config = dict(
    n_layer=9,
    d_model=192,
    n_experts=64,
    experts_per_token=2,
    d_expert=64,
    d_shared_expert=64,
    activation='swiglu',
    moe_layers=[0, 1, 2, 3, 4, 5, 6, 7, 8],
    router_score='softmax',
    normalize_top_k=True,
    routed_scale=1.41,
    balance_loss=0.00362,
    balance_bias=False,
    router_noise=0.05,
    shared_expert_gate=True,
    init_std_router=0.00706,
    lr_router=0.0022,
    n_head=4,
    n_kv_head=1,
    head_dim=64,
    vocab_size=4096,
    norm='rmsnorm',
    norm_place='pre',
    norm_eps=1e-05,
    positions='rope',
    rope_base=10000.0,
    rope_fraction=1.0,
    qk_norm=False,
    attn_scale=0.125,
    tie_embeddings=True,
    parallel_block=False,
    init='uniform',
    init_std_qkv=0.0269,
    init_std_o=0.0233,
    init_std_up=0.0269,
    init_std_down=0.0165,
    optimizer='muon_variant',
    lr=0.0078,
    lr_mult_down=2.0,
    beta1=0.93,
    lr_head=0.0115,
    warmup_steps=200,
    schedule='wsd',
    decay_fraction=1.0,
    decay_shape='exp',
    final_lr_fraction=0.0,
    batch_tokens=131072,
    seq_len=1024,
    doc_mask=False,
    train_tokens=919800000,
    steps=7018,
    dataset='wikipedia_en',
)
Below are experts of layer 5 (counted from 0) of a mixture-of-experts language model. Rows are named router (the router's row for the expert), gate (a neuron's input weights, with its number), up (a neuron's input weights, with its number) and show model dimensions 0-191. Each number is 128 + 32 x the weight over its row's rms, rounded and kept within 0 to 255. Numbers have three digits each.
After each expert's rows: a language model's description of what the expert responds to. This comes from a sample of Wikipedia text that the model never trained on.

# expert 63
router:125133128092167097062116157137121139125083173172080193233117153075155161125106082126121191110045095123102119158098143091159085113151092177096134121165125146097096136138144117115072079125159114128118113154110176118122136169095170118101167166129139091134061128184103142189087128120172081109161131134154086160135133158128093125093089130089131119145049141106175091143116131119122151073118106172081144144103137113109093062109154148072166138164100120094150098196150183142141134128169145114115127099084164157153124131103038146105108110093166069106112105113125142140156148086143111150
gate0:134133140125069112099138158158038050110112154116082142163093135103125114156170109127093167134084130148147122148054199129082128158125091132108113141144135092107102140056135120101119154099112110145166094161133139127124194098182230193150174102120180181135097152137114150126135103051129148125148082138109141191151152153119126156109086155158107113099143093134156076134109179137095125094161119110094157122091133096168140102109154074175134108106104121179145098108108120121116142107108105102097092111131052164096197130127094127110136060136153127086169145067106075159100076113142147160
up0:202113133129119145081137145127117134142138126112148185135211110126109171145169126125117079168150099103124202096142121145132126131139164127161185125124130126101096051177071085098091120126115145151125121110151119166144185155166152107126173127101154129109078082098170171172086097134087092138103108073129169138114138177086169127152079135092157216127145140119093125107140137170143132184224102093102136095112160126146147133114123083190130157110134057079083152114106135160142158144078154135105173113147112162115111144151130114175101071125184089115218094187100127089118134165124142118
gate1:115111084134099138091172118159127109125122099185131110149152138127105140150145081115113186119104124160171100170131122171134114185181135045150152128168092127095166178122064119131114126101134146175035093141074148121111059117169120113122128135122138114111120109185091150074110125137113075104116168153079145152191113111107072138176156107117132125185172122097191112156114089102148123117141111118104161138124175101107129082084137107132150104126098153105154114141213197113078118210125113100134133090079120156147120086081101184123094131099124165113091166125077131209147176076157124149
up1:116116159134119194087122132164174131099112167168098140119109125118126163145102211125158113157170161146169162148112153165063168134139118165094130090068084154098094119135116121166155090099082101126114217186110148161089211161132096157110133141160148137078129117175159101118136152114154075142120073109144162103104147145178090128102157066093086065138170127100119133134083141113160157162127153129201080141153101125053153173098177147080109080075098124143151168090147108143082096119160107070086093120136140147138119158151212113110136106120107084158114113109134137114138119150091166142
What it handles: Word-ending pieces ending in e such as ate, ge, ime, ane, ile, ure, as in prime, immediate, spontaneous, mobile, plus so.

# expert 10
router:178128176125128142205139174110081135151189171095140094136142063143157153105080073100129158121065126126096168116104089127100091107157141142168120068146106152106125138138137194106126164129124144129135143102162088108124121178157103138146066163110079188110137140124158146161087122117187077139121192172139151146122128114130145089054102118162101119133104143160205118104142145118099188173108120165128110173144118165066134137069074136078130153146147180156127115106126102100135116125140047105171150163101179139164149184149148203136124075148154102140086123131098153133159123138082108058
gate0:154123194129135162082160145140033165165176095124130117101158078110055069138166145155104174117121118129115076145148105141149153100081122173143127069115129091131119101078095149138119160142129092130105057085084137169189112086157084090103056116143116115147127109165160104158154128178127154175112107065114182136171095108167121091139135150174191070142097128096155155124111144160147158116060126164105157071116165102091165163128094138130169148110185134113128124158163182132118091091067142157153111137144166090095177103173095157102109176147103156123089115123141100135144101141145094098
up0:134169153125114040090166069118155100143151115118193156086092178116158125134102173075156170167178078179115078076132170137167160153088151124163197178075126112131156092119111093177104145125067109175107103180127125154125137078071133125084115052112167119144160102108140099111116133147102165101133111134093156108113144170103150216127163153137092118141163131111113097099151137161090174129170161154136176097144153139150126122199176067160123119120128170155145156132117134093155118117110102131120081108172110087158091097107182130181122093107141174136142093130100065163103153145133145097
gate1:077137148164166118164165125095190132108176139101131145098116103180154110102167096146113103194153131091100115158155143078092124089149115132129136079165168134165125172164147076097142035102123106142094195143166105140163148140082131069135154122105073137117079136151123118123124073169148119169107071105121148132126121110114136106145118129095100159162058139131118128092147109112153120059139087162130081183144116107082157129135107077201167176108118118145085113133153083117103151192158065165113187116138126118154128166149193128137118104018117074112116181105126135162113176118147126100
up1:182081096128195191141116158100166100101132150138129125199150113143170143148088120129156177095082135069075054203100112134086160117127166096094146162124110107137109142082138117140114169109114114159071157187129159111103184167102130081173118095174111143081161218142143130088165106140117050116158144097184158100177094097101121092091092127121114076103091196107120144107172090120114147148092146122176110134149081136136118134117140124153162165094116094135104162126115139106105132155169162130138101096141100113117157151144121071055113156201106067123135095129097131100128071125128134134
What it handles: Consonant-ending word pieces that finish or continue a word, often names and places, such as rob-in, Slov-en-ia, bulldoz-er, reg-ular.

# expert 16
router:166099149135094091120115140071091105159117100130158113124042160046063095088135107142110082124139145108174082096117151102123124113065119066079197067161150114120128197101100117124081152162130107165178155175121108107139106163115137147136117156081108117115121126068093126189167125079140169089142165117150128133149104137112111081141106121141076120126146151101138104127121146067110089178206106149068052141145095113133174124088114145115130178093095088085170137110169090148110093134094154118153091131144164113146168149184139112128096153166153090148096087133058141146125120116112066115
gate0:127151119154108111053137124151105143138132115154123080119098148108123120123126149147084124180094149112095126093126134093170180113134166121119151127147158118122083157146172142093093154128186069115151186116123107101076144062099119169042142134066074169143122127134141121168133170109205130159092116137079127121130127093129144063078109091160125102085156171098117076125134201142067149211199100120109177133107130116083162140106186124163118198134087093145092072145117144127100119118112133099086143102120074119098129168106111118165148103085097163158209056104097149142103137106120112136
up0:092114121155141154138060066114110094167120151161083094105134097111200108120142178117113180165152123112120108103115048103209142138125141214144113151139171124101131128153153145070174160107137079103151121084087118111125128134110129146121123090105139131112079134176127115139118141130106106137111159104087152106091197099177176117105132079108123177081156139101060162151105162141084165127064150093122160090131168102092087150085184149135147146128069135219164105155146128083104107071157151137116069076084104111090095128145106120129169156120119151085088117121143150158145102079144060147
gate1:149112155136133089086077083151156149139231142145084137135156149131199141158152188127131081162120079097145130081137115117118102123125170134144156073134131097111090163144147134167109098140098149151134119133165129163068105173112146125119144105164082095144048165115124118113125142137166061168117118150154100131119105171146125194157163181120171146092113193139141104111127088110133127202102061181137140106079153116091070117102053143158142109137113119173098079057117123109140101157140094119148151102137088127125102148173127117113188118110087138040101122184123205117098099143110155098
up1:157124153144158163132136108132185096109145106152118129119148136102132153145198189129072073164072170129114071123125076156124120139084112200152120102126128079171111163105146117151106122138179133180088074043128128163131184102105151078154164156152141135123065190137114125168097117123147119120071071171101133076105138174115124136166110163100145081105173175170142112077091128101140092181125148116194176157140099173106082139131094059107186157133167086180100062154119156082108129143086144109132150125091112164111114125161136123194146133085118128146114141139135100141109055124143123141
What it handles: Articles, possessives and ordinals opening a noun phrase in narrative prose, such as the, his, their, first, second, at the.

# expert 38
router:093142064116063117170086119193126113120179132129175183121116120131153142173124116168161162126164104147166143126147109169137175117127079101176118128207079117106160138135128143126081145199136146157096122109170102124134134122169117128047161118134144069162179148133215095141155119046188091159086126164136122151080126203121110148191154160154174103116160129147104156147134143108118139122078128126073078159110135108092126174140126128196134172123082098076159144115116100077149128130171198145112100126154154113144079082137134085096160107103101126150119153165098081122113136130125117071
gate1:141088149101103084167153069122168110100121199147130161126123124112106086133109115136103097113042134097150089062124118172159121112103162103142173130144108103117152097111126154176086179087085123169132109149148106150105172099220103122133119162161120024107122119126135134189165138076136110133143122155151181106189150093094151176135137169131128071111114087110184146071116147092100190132174105118085088093101156109157141119093159118128116140137105086138143142191118085104043120129136151137055137114122139121153121091080114056125100095154142156135094160136091077166117149142097084133
up1:129057097135119105072167144064060066122109131125171156112138151217107089140066120140135180095146131168114181135153083162154170144137091107147148139127087152168144126119155141145120080150106140142199112145094133151156131179094120141126149127129106120105125121152110103150144102110139137098097133146127136176153142120126065141137072102180124106155130107131135125124097101042118098180096075107061123094191100144128156178158137071155152152163092152185136182114128142194090087130171101144163173121208150133097147170127096091124163200154104110145130088151138134072094165160105160107
gate2:189130113139171145102183144112121105155096118160098122144134128070091116097179149135093150162139112140153138070120127218118107103111125119119122147111168183098086167183133145164100149091125107158096183137119050117122162084036121136150111123091146090161110178110151124174129099103134102133151094138128101054154176108145168097153092129057098143088142084201146135126074162133121116148163108171097114138121111107182128135147111132153084095158135141081134114108112168097049131199137133185124115107147069109163148135161122110181092144125098123193136159182107109128182164146081092096
up2:156146156145120110075126138109074073115176181118128200152092130126130113131197122098109084183129126129150150068117199123101074164151162141149132145099188178155151187120073134118127125081089182104161119149157126089120146103108111134129108143104139118096135085180190115114119150161104096194091141148161101139101114130093161126073142081179125150092125089149088157142148126146131140156141113093150114103121201100184162095118123086155146119132138157089207125137120085103066162133124111161149086066128161177111132126058150161090100138177061191123103105126113163114096148141113132196
What it handles: Subject pronouns and relatives before a verb, such as He, she, it, they, who, which, also he-starting words like henchmen, heavy.

# expert 41
router:129098148093117128133101096167124120090164095156155109140087129143141118113161090143127129107128145057118120066098114145203181111101156123131209114111113122152133135103092137197144151144129161121155132098138147138078123144133135138137101090138199074137120136154101132198164143133137205103164121092047117126128123084097191147175169086149087154172175111111140104132137169123101090119169177131071145181113162148123135113141133185145126154052151095210148131137111142089134138159086130167168135138115145179075182140178139130162116159192135087128164120184109102131088050123179111091
gate0:114107180096086128164093131160137133200151097144113094110167149100100131161087087137105153137152129093094135120104095089127157128168079159149184118115124102154078142130181174131123127135164140133080159143215088139113117104147127111122062189102127153074107064141159124127092111124079114154081127210138215154156110121156107077140126118147149069172151145143091090189165160143123113124182144168080137127102163122089139119101154098119152179126104171128104084141115164086160193105105105135123051170131148101111131174157154153141131078117129057083151100087089113159120104074141103100
up0:193109136145175129122127164132166129108125156117098119168168151180123205112156100126090151092158071136074162108136175067094118149129130122143138144145122124129129142119165129095169102117161151159119132102166107122186120119127136170152149131124089140093102144106149136159134108042084077175051173103182118108200124139122111137158094015137109150137176105140108149131086127104144134167158104181093161129175115174171156086155161086116170127103121150141166136166122146183147159143088175092069151149130136130131140163103160139176147069149094141134169140158088139141152171117206172198
gate1:111127089088207158102153168140105108091173133159068128143165160134076112135123114183151134122157075143134115169179140096189105132165126138144147122157097072103115115115140144114132112103115136130140184083107115146141142192123072187127140103149129144162105144137108089108156147158067122162085134134074124122156091118118118072082132148137112105131142144155109109136166109108146110159147167080131157056158057111122033214127113090152132147126117139115121093195085123121119137101127050071118113100176079099111091195125177138118228125181123116098124137161181143122086128104106096131
up1:077105090145162115169146132103129111159103085107077103085131056150135162067085122128061174116105150168095127138204151103097082130057147165155107149141156170081160184076140134141069133115097110047159116117105136180122172165158078136108132149149049183125109123089158158153147115137148101133124115133144100112115062117160111134116189099125143136114090084138088134177103144134083116115154118142073135165116091136122196178144105094096080083087156150089121190126117173141129110104137137122086103154136155133143127118056103127146146126089126130156161134156117097109174101159135216154
What it handles: The, in, is a, at the in encyclopedic opening and location sentences, such as "Kalsko is a village", "in Sydney", "University of".

# expert 52
router:166137091106113114147180168085002150136057167095102140139087131140103147106117097091102090132095095088146145083096168114142152117077146055137057070146068138125106145171152100104117152108126144135159166194112127072129057186146111105147066154113189128165103124122093099177133108161128158123142145101154124164129106133145112089118136114146133124124138177113162068117172164128154120165121099126144159113103105185074115092096109125105118194121115083119125205151082126151149150127142133131137174137095128143151103181120114106157122121137114131108115056137132126184102119048086139175
gate1:182146122185089088115085117126125136176170148110181098099122119157130151127130111154094134092120139158125131114106135118069139232077120071119088100157117120166123131084103115075113113125103158119121130108136093172152149120172092174080133159188196100076108173141102129122107123105116167086099136162128182146089090161107108176078091137134126136123069154153120145127178151125155113136183086225091113143123153061110126118106102163107132078148179121113168124167051172082169185132117108178128141106117133156151121102141098080091144088142093167096094117133171181104093164099169118099
up1:151131114154087113131155127133131093110144183118109148163072145150143102094154064150085117118123147119137231103119100132092077099114185182169154073137149138115126172142185135111126116101155147136134094127127123125147087107100184117073061099104089111148137087122139169094110143148156163102153145053081088165160091179170110071099140090128142128197141103143136134097182093118094148122180083060128145111101128124194096139160130125137148155103148140133120138118208106158171080122130099100106144153136118131182149123152197125111180072089117152083132192150186144112145079126084086152
gate2:169154108177160119088161123091052170130146109121130144154110156119098119107167133162142127128118128134166055157091097150111128110154115093086208153114023095092182139093120083171148095135104128078173104158079137083113085108086127121160101134132192106155185135136077079140136114120119162072197124122115167097176103098140164133134131153099120108177102141171109072186099114126115116087174117111161209115147145122089127125121155097131120134107030072107103155106125142116131110105134109088102106123123081091158114075075091148150124134125136108139111093114162155183134054122114151104
up2:114143156149074119143143113162101172126157099156162194153131164164117132162133116114159113113138139131073153071140173095054118130081148134116114094094118125143164150171162108099048164145145190129097103146138212151144079168126102136085120109160119138153097084103051113118091125115117175084157122214160183143147191152129143115127153120181093128086095176150095150156188140109117130106166160105099124185123159118075090155157155156133153173180092123121126148171141136124143167135089063163124098125126154114101161085135119129119139083077123189118206113186143120135098137121155099071
What it handles: Adjectival suffixes and national or civic adjectives, such as president-ial, cult-ural, Ch-inese, American, National, local.

# expert 6
router:163107160077100088085154154169187090166082124075134128098111138145111147088151097136104144155164169157111124087121114089144089125091079086169097082155112123071154111107145187161154139116117161125137161154114119136179065170168112101158165128104167165114086113149127106128077109163071093122149076173107155082142030133139124125127082164151139108066158106091088152139177141162168143103101125092100147120181149106101133115109150195138129087106123113137117165123128116132112102126129042137073192115101103160167090112155074154128089131125142084165090107160137176137100088090109213121
gate1:105162166078067123103090138100112119087123191120170175154110144132138108131121100117119125103128120106190122097143091178200131078151117147136102102130109110125159150087133124115093123146132114117139177106170153160128132125094156097152096128132125166106134134059096146127158163064148123171061109160188142169212206110070068133212139198119112129113106161138146085108065217083123157100124118163107089143081120160084054121135110154118164153125163140116100116191117194143099161158059104143128095122174084074111119121154133162136149142155105103111124134134136114166109124144134145103
up1:161119164169118150145145106107158103151099091136103186154111160164148139095073150104128130176103128177081090122085120158136140112164159130207132125123138095139090135127124098099111088139120171125167151122103170085119146092142091131139150087116137101167140118132108104089158128083098133128176139134097131159150146173113166107093088084114151166144159113153187121222123091179171148046136065043078095110100120096118137081162121110125109144170148086192100072095172185168059160083133108177085168135144081101126123104055103113087162148158117121143158094119098125121187149105148128090
gate2:181117149197144120087110150150152139063159142158129131142141154121142136149146164093162154138075143125140140118097157122110069128190122119142126084164151149113132141116107136127146114113123153132089130167140146109177116206110120058135101137145156187077149175138145156079127150118136128129084147023128152114135120146108154152182095162109129010149098114131069089133124107080123125126102120165125147166141105104108150147158135112080090110149106129087172149142102170057073192146144166169058101131129130100133130167143080141136134118145109174069134161070095075171189137174195099108
up2:116178137098127107112159103113128150073166111067140122174092131099113117169090101161168131135118195094108121093121145159194157079092135133120121113128034153126163092147189132130156057109130182124161170175103189144124110113134123155089131174105133074072149155179076129156103180099050148137166123162128110116150114117098114159127156120136104105124116139202125190159095095185119144148161154112166168114148184152109090130125080125140089124073140106186119129093149124111119080149098099168141116125054145127077178103130153171197093126136082157109151168102155140148150120138068141145
What it handles: Country, state, city and university names or their final pieces, e.g. Massachuset-ts, Oreg-on, India, Jut-land, New York.

# expert 11
router:198115128121153130133174097153116095155150085101086107114122095140122126124149163088139119163133193140154125202121211176078101156111075151102136103128146164109088072173092108153048108149072148112172146159048064139159111119161080125095152094120111117139119114100102094218103158167117139151126159079138132111132057116112122117132112134130102079135105091180150170098120133138173121140135089147107182104086133074135121163138171179054117111107137123101154145140125111144153136138123131080149157116119113143117172160142150208116111141152125141134092100094203177101165084096158069144
gate0:096065114117120107099143157111138119150093131088149163121171088107147184164121114125080135117146066126150173107115130130172161076179145131098109103165133142230179140153156131131142112176090129130073117151155158100091113106104088138106066165075080128140199109112131186102090090143126110132095061117146126133139144104117111125118198084127146114072143103125136079106070116129104141160145138159075167129128108140138076109137099094172155107111102054145060107129119088132111125120153148134076105166128126198151195107135068159095124097159099173091115120128109074134090077075136112198
up0:124126115089174147052141141193141143152175123174130112104146112080146174126128163122148144107082152149088109139110118123109178114149107135137144122138152152125131130107138116089127222135154122131160098146079116167155118140136175163145118133124128121082116149155156111085024091099130177111133144122124159107138131159193144076064096094191139157162151101099210121117105091114088111122116208091114095110120097183156141134096132162107150119116129138138146095082090097115136111109090056159044154093119042152064133180108137107130116111170184097138078138143145067084141118073146122152
gate1:103136176172075116111094117112143107150131165157160124158099122142154104106189096162134119126155196081110162176120112131069189177085167105103110149100151125102140162119131138101078094113174103202149103154109113133179135125105128122086117163116139164175162121104154147148151131124159203084165167129100140150144085146090148108171110168132125090156097081118095159046117155100107057145136153044117130089138119130153113146160177149136144110102122140122133152122055109145137150107130046078164162100115137119034087196075128146112146128115090125127076163103112126112118167116204157149
up1:161151116093095180132137140110086109175123137165181142085211120100147104138161120153086086165142191079117189136116166126150078100158103157095049115154173093085072094127142144169095155092121146166128142107106166189103109115143134143084081068108143139139147110107103094075173141149127110159135127131075163204127124183101058153132154153125146132174139107187111092135151120127121095135153112155165090140156114159076121161159197083154135097127099122123117097135103098033186127099091135080103086166164126114141112112107127092156105122118144178135140137157147152201129117107124136185
What it handles: Main verbs, usually past tense, right after a subject in biographical narrative, such as began, appointed, received; also verb-suffix pieces -ed, -ing and closing brackets or quotes.

# expert 29
router:139156160059129203100118146109149136065108082135092116157163122151089102132192103111125147085157135130099080144100103140130152110120166133111118101151168151120125213149154097112133124104117091124103152133132177133141120165120076179142158088135101130138153113075077136116135130165144155082167214114193083114125107080139115144119178117127110186175108124161068098185119128124138132124168132096154085157121104166116147202140151094139069130161097145081083157160162169092114157160087113170167159114144164150126106112116181108146152071091098134164226121090182086143153171109088161137
gate4:164120135083099132126168176126092117120077180137097158134152168107138126133086114196063178136137106158173175079119166148148115155119144099142094158111178157135070123190136033134133085154071115086083138186127106173123070049099095153091128151131108133141137098110110156151118092127101141148219118085110135102126140134200129115170118111132130149111186145102163143137069129127104142107105126131170148185126174147105172091118113110113095093113160148101085118124184085109096118169129141158156157144188150153101128156130176075117119135090135063066120179161143104148182114140136151171
up4:070069120157178128078114186065134120140075120117124124141135105075123074091124120170096147179082154152141142178119138108163094078136155148141108081152110141139083149088088113118094124140183160115119071134071170115047128112158101111128158101147130112121136091135178134126149148136173109158152123126190124098071096148100122116125130100163157147136103179168059106081106142173054136122109149131105135141135057067119119113101170115115161178152097141071148080139164109120129082180103066159124160128183103147106132096094147062113165131131144091125100093066125186159154138084145140078
gate5:185121141073115105107144118132128146066088190102078162088103156105126086103117140097107069147107121184086149159133061197158128121172146131146121171118122116087109161129142142132055071094118108151108196077132145129116157088070058094117091126133130151128166137140187159183092101130120150193142192204132178139134107176119145071164161103119097122157111158156162167139080147154094137105063152108128146132132151108166145141170130163089110112154111094094127144076132136139119127112148155118111157097169078162104153130143149103108105154140072143223129062102152181128140122156139139114
up5:151137146114140098135107093189149120113122094135115115089123145137157111083155138208165072146073169149190111151172155105139105144139129110155126150112153090149116110146139162097141131188121111120163135115166092066087168161135158120131096217111096114191201141117125106143126140101103127120081179157088165147170128200149103096092119088095132112163131156134118127095147137155127140127166122125118106097102139154103078077180136154088161094122148075135142120077130156206159173081195123092105133106154197084147161161091152108143147187188101121158113100165142114153074134085135212085
What it handles: First letter or first piece of a common noun split into pieces, often at section headings or after line breaks, such as ==Career, l in liberalization, c in credits.

# expert 13
router:145157148191115120150110094181120112123148091149186153110112108129093157151163119129121113111133133159086113136102159116122127105135071106141132166091104128173126110120058135129170114124117097104144123166090178175077118080108137145081108117039171099187136132126110069097145147208124131103168108118166090169112140124137104205158166121132109131106124100151039097139185105157124121163170118151164120125164152123073082150120106113145106187144120138185100168126145158127127143118131181140198092201090161072122111071163132140162094101103154125136135111080156178101117160070198064100
gate0:052075125153091138128088107134143124109166081109100058114110094118085186072132104131132105087105188099091140139142164111045120128145139085113119145113116128169112127132158166136140119145131133119159149109099074106148111108094157124127095113130102109019124161127116149103131086139079206161134130146152182114096095128202103115080137063115118140074122057132095140130146051150123129139106122081130177104153174126149112133162104088155116142160080132095127097101145169077101085144157135135119128170125138095198160121130135152132103116123130183182102177115071130055071141095122124067
up0:148140176149081107102083113170131139173118137080170152095074083107120185078139108120099087078128048130109117130111173116122107171105099203133081158168146167127146057125132054145100155141196120116125154128108189141092105118157103147139127148135170148120140122123159157136180092122133116134145112104121102190133157112108083191128159101140163124081095154147101146131171126124204110185136202170114110125106137103156097068172076137096098153101090185143128166107180129134143085149083128203170108112130096106138122090160075110099135168133164167157076114105176092126108110105132094143
gate1:106132151171205164154100091126111167123144075138077167131144129128116147073150099161137051112096068094148148176131131136156150073142149096098180138125184137127094107066107096124116199078191139150151177106110170183181112106134154099142061052114140105131131106104114163122112177079153193131146130128116101140149128089157123087177110170141176050137088125149106142127138146136068100163097152156107123105111098157156177136069073144157078131166108155139138189174123083149084109124125133111159125132103100137144136132122097100201093127096188116121164125076110122149104118148091137137
up1:151141147079145112159157118094186100128107085133148151122080163146085161168092177083097113116106148162081107150154205144131107126094107136146124054133185080099134087137094102152107150128137163169076134146109121129164107103115134133136097112093138161044123148169078094150178127133125153180102102155107151134076091130083091134086129115175126109105114123132152098133108141111153088175099119156126125141075093151079152151172149140135083126151205105112164175156208100091132171107107125135131161159125123152138123110116111093113146167026171159132061084099062098096164127067166079097
What it handles: First consonant pieces of words and names, especially t, T, Th, Sh, b, as in t20, tie, tributary, Tabasco, Bavaria; common in sports text.

# expert 50
router:095118083145125108119119090215141136155096059134150146168179121135131051066145171166135170144128133109092099212103145113167061120156134140090110117078138148128098138114117092110130088121146155145152132126179143085146160082169130143111204124155077101105189164109151094109109141156085117144117126155116124178155155129165124183081144092101123098065154074095134143132086142134103128101128113079076101121143122108119133170123170060084205092162176159103119085108144123150132089077135172144061140151095158099091099167146115070110126131138184076124129184103117102104117126134137148083
gate0:177164158084116085120127105124174121136181130196106104078114153084128127110120130063070114103195171157131082155094134098113138100167133114142075122082106129053187102179165117145141142131081091178171116104156119090088122151144114087131123075158133097165115139087124114195074120210142126108133161138102121127141121164078113143156156103118107112114108072155135167116180148157111081160095189062095100131127159092124103125146104072108091084149087172131158089130145146176053156138162099119148120146092155097120138075109135184121151101142075145116132177176146167092075148128135133150
up0:114146126114073143075162122185114140137173066119169108067240138101116135124090115137098110118172040114146098117087151208140166093107120143104118093074146108177119095172168175165159136149149115141167112198133148088101103156143132162150131150114115158101080130141150156148165168081079139148140092110074098133159155142122137157135151083145182147103062120139053151122136158140096113147107135136118134194139144080110159155156127070156141128098140123147145143107102171169159109120088110097109140124175080130186132126175185131110122072122152095152120115098171054133151130141090093166
gate1:085106186155088074128164126120173137185123072136153115135123112109147110103165150179117136158139092068147093109094127073140168104146116187156102157167110158172090133087096174119167144099154131146163166112167122088160118116152089119080117121112118109082105106096156085099134099106147140160087137155175136074154066104165171094109188173105150084094129117110152070165099105122153131186147114125119181109112115077097095147139166118153155100101144105121084102116112100092046173116098115101126122097192194228117090153107106091097183136111111114146078123124148120129194177137101146163
up1:135124131147112100102079117101139112092141129193110177088178118103132117090094156105186106140194103153128159210131121114177139156186155119164112082142154171118158119112114108112215182093124147116097133179150102107166112103106135089125151181161107147125153140056132134102067115146080153136200127167159119123144153093097145120071176115113113127139083137112133120054129142182144087202155145151089110117115107164163066156136120106115157134138058119031092142165129097144138110149151130150141085171094133047153102123165137165139107096136178084121094138156165139178126089139114134141
What it handles: Word-final pieces completing a stem (thres-hold, tri-umph, escap-es, st-ands) and adverbs or pronouns like out, there, them, off.

# expert 56
router:125104130127130092135165156142182102173087136105100140120108145135135107053152101125099125172171147086078099117170133123111076149141138114137146093195141127104181153135206079066095127123118180133125126126162158099131072113162097175135146084086120185120115118095116101101100109104156155124133121181168105079154134111091088123107115145118130083112148097056101145116135109111120138105136117088113144160141140020075147149128125137126144101140077154131113092124158094133136037130120026156093159128106084152149063167118053119110083157125162132139140150093053153075139126100109186094
gate0:162122152135137157117120145148140120128094092084178132142141136110079125121122138113149119128078109073117122109062159122117134129107148126129073138114128197099158114131165167130068114114171141111155184140170165176143101159135039118173160132104159140157105177122106080151105161130191144123120138099113088094175100091142114115154055069161052128133137115057122140123188131128124183074168097115096118146168112152169102180193091159146182114079122178177078165084115151114126124124097094135164141158159161077067144154137141113096173171098133151194150099150110146103078182126144107083
up0:126159187120117124140111162148157125167173171134136131150107159102133088176185089141131128073118147119119134088144177092130106101161090100091138094104095162066158113102187133065135127150148141079135136108046171129118171116139123174108101110159129163143115160127153157094124152156153090170052090140149112199120160152086072131108098154105147156114112198110083157145133093081145078166152176148126189110125140099095142194082198106111178094121179101118069153168154108148118126086098121124048139071138151088113050113162166108155138074114139150103099173143139117111143143139143144111
gate1:164117100163166101048144112087142105128082189100102116130161104065143167137150111123137109129163197101102125140090147118193150159124107102112077153144149185164135118146148114108223116168115155121105131157096116169158147015124130113103186144155147179206108102138140144107105121069126118143148082122127152130123103126137126113105135155127096128127160110097120124079117066132129090149156092124102190108156109079133139099107117132128157154133116105165139109135144127074000086116160143151148128159126100109079156090181116127168081192063107147151126138137111119115157103125147133113
up1:055073140097096116099140163131104062130083092125115150200127139157080114148192154079116134130122088087180174121162144126111106133124117132133098137177145142104117132098173127137102165113090114150146105136103141160156113169134123164103168096204112122110104116044142099098124131143129115140189189118206121146152066079177091095115118141135114092177143126143153091090156093134147122169178150101094142097115091042153122143146170153125097176157147112093126132161191152139133099141103138113098116140136171138117096051057090106148154088101126148164118174165147172162198106158169115095
What it handles: Noun endings and whole nouns such as years, days, life, election, population, development, criticism, rights, often followed by of or punctuation.

# expert 30
router:145086146155138110120137110091119160208114144116060155096101139149156078146115103098182109150123162075153166121097156162085070088135145137152164069068138157126118114181142136080123146132166116163136136180075101109121097149186136170160141098152103124136105134070126150111144115160154209073180199126143150119152164139095142086122158143100042109071134141152122145104080130092165106156159167147113117143120146066085156161075103190126142141124124146153154109145123166154086111172122098094075100103091140188125090162100139142194109153177119113131147158067099139125122159171166087160
gate0:112100137148114156126098181145123155178130132109063087115176156091100096109086085103176200112138110189128092107088089148133124208097147192140143145139127163228152170093160155144103160154121168138164076182132176111151127092126172157116145142136092154134167126120082159097077117183147198150160119074135149131059134174145168141163126085140163112112177128128131171145117139067075103107159158143161138138117133118077109116165144142054122093139095183160122120075099144104092127113140122154170113152102152095130114185131066100162136087118134128192136118070111124119110104091138108121
up0:170108132114101118120164137105152184135151166150181043113112183131156138043118119136143073143168137107069129165119095167116141140158128095172082145119103147190136142161149130083113094127128157118144182140118137124069141129129132134144163080128193141153158134104081099159155077116149109119148056131152107112106158177040108126136058096110084112096113095084149128181152191111091113109142115164141119127111159122116116116114136116127198184184201134130073117124101149088088176094093180119144161097136138189094119149168174115157058175131122135131148137165180128127124126181124100093
gate1:121119100159110175109187160120122082084166177125131102119160083079123143127159086075128086100123165109082124145093077117060118183121097116120097144118163129145129155116106066191112144133126099079122091110154144113146202138178148158098186113116112084133101164120150153141097126147121167134177134037181093127100131159129045183152114138084097124137149138155096107149091086143118119091153134115151096115147156125122177141100100112134109130095137109182156196076112141176123141132102174109171123098167191140139092102151153147088088076127124159102102086110103178043211121153139123112
up1:137082167114152113096179129186106128163115112108115176173133138165154129191111119128188146114193116090127149071097094128098151181138137149105134079074154177108103086087148126142107123128150133108183159155106108152142104129180119134171161075187162094120071113102210125117052130096133068129096094215090120077123116105133143126148141110102144157103084158164150222094093137108143150130129137133125139149149118125187098139097120122124090078149091099112162129140153123130049157115093163109099074079129110156074120118099089116126144139162134130144095138101109123166101107169130107028
What it handles: Main verbs and past participles after was/were/is, e.g. sold out, used, received, started, buried, poorly understood.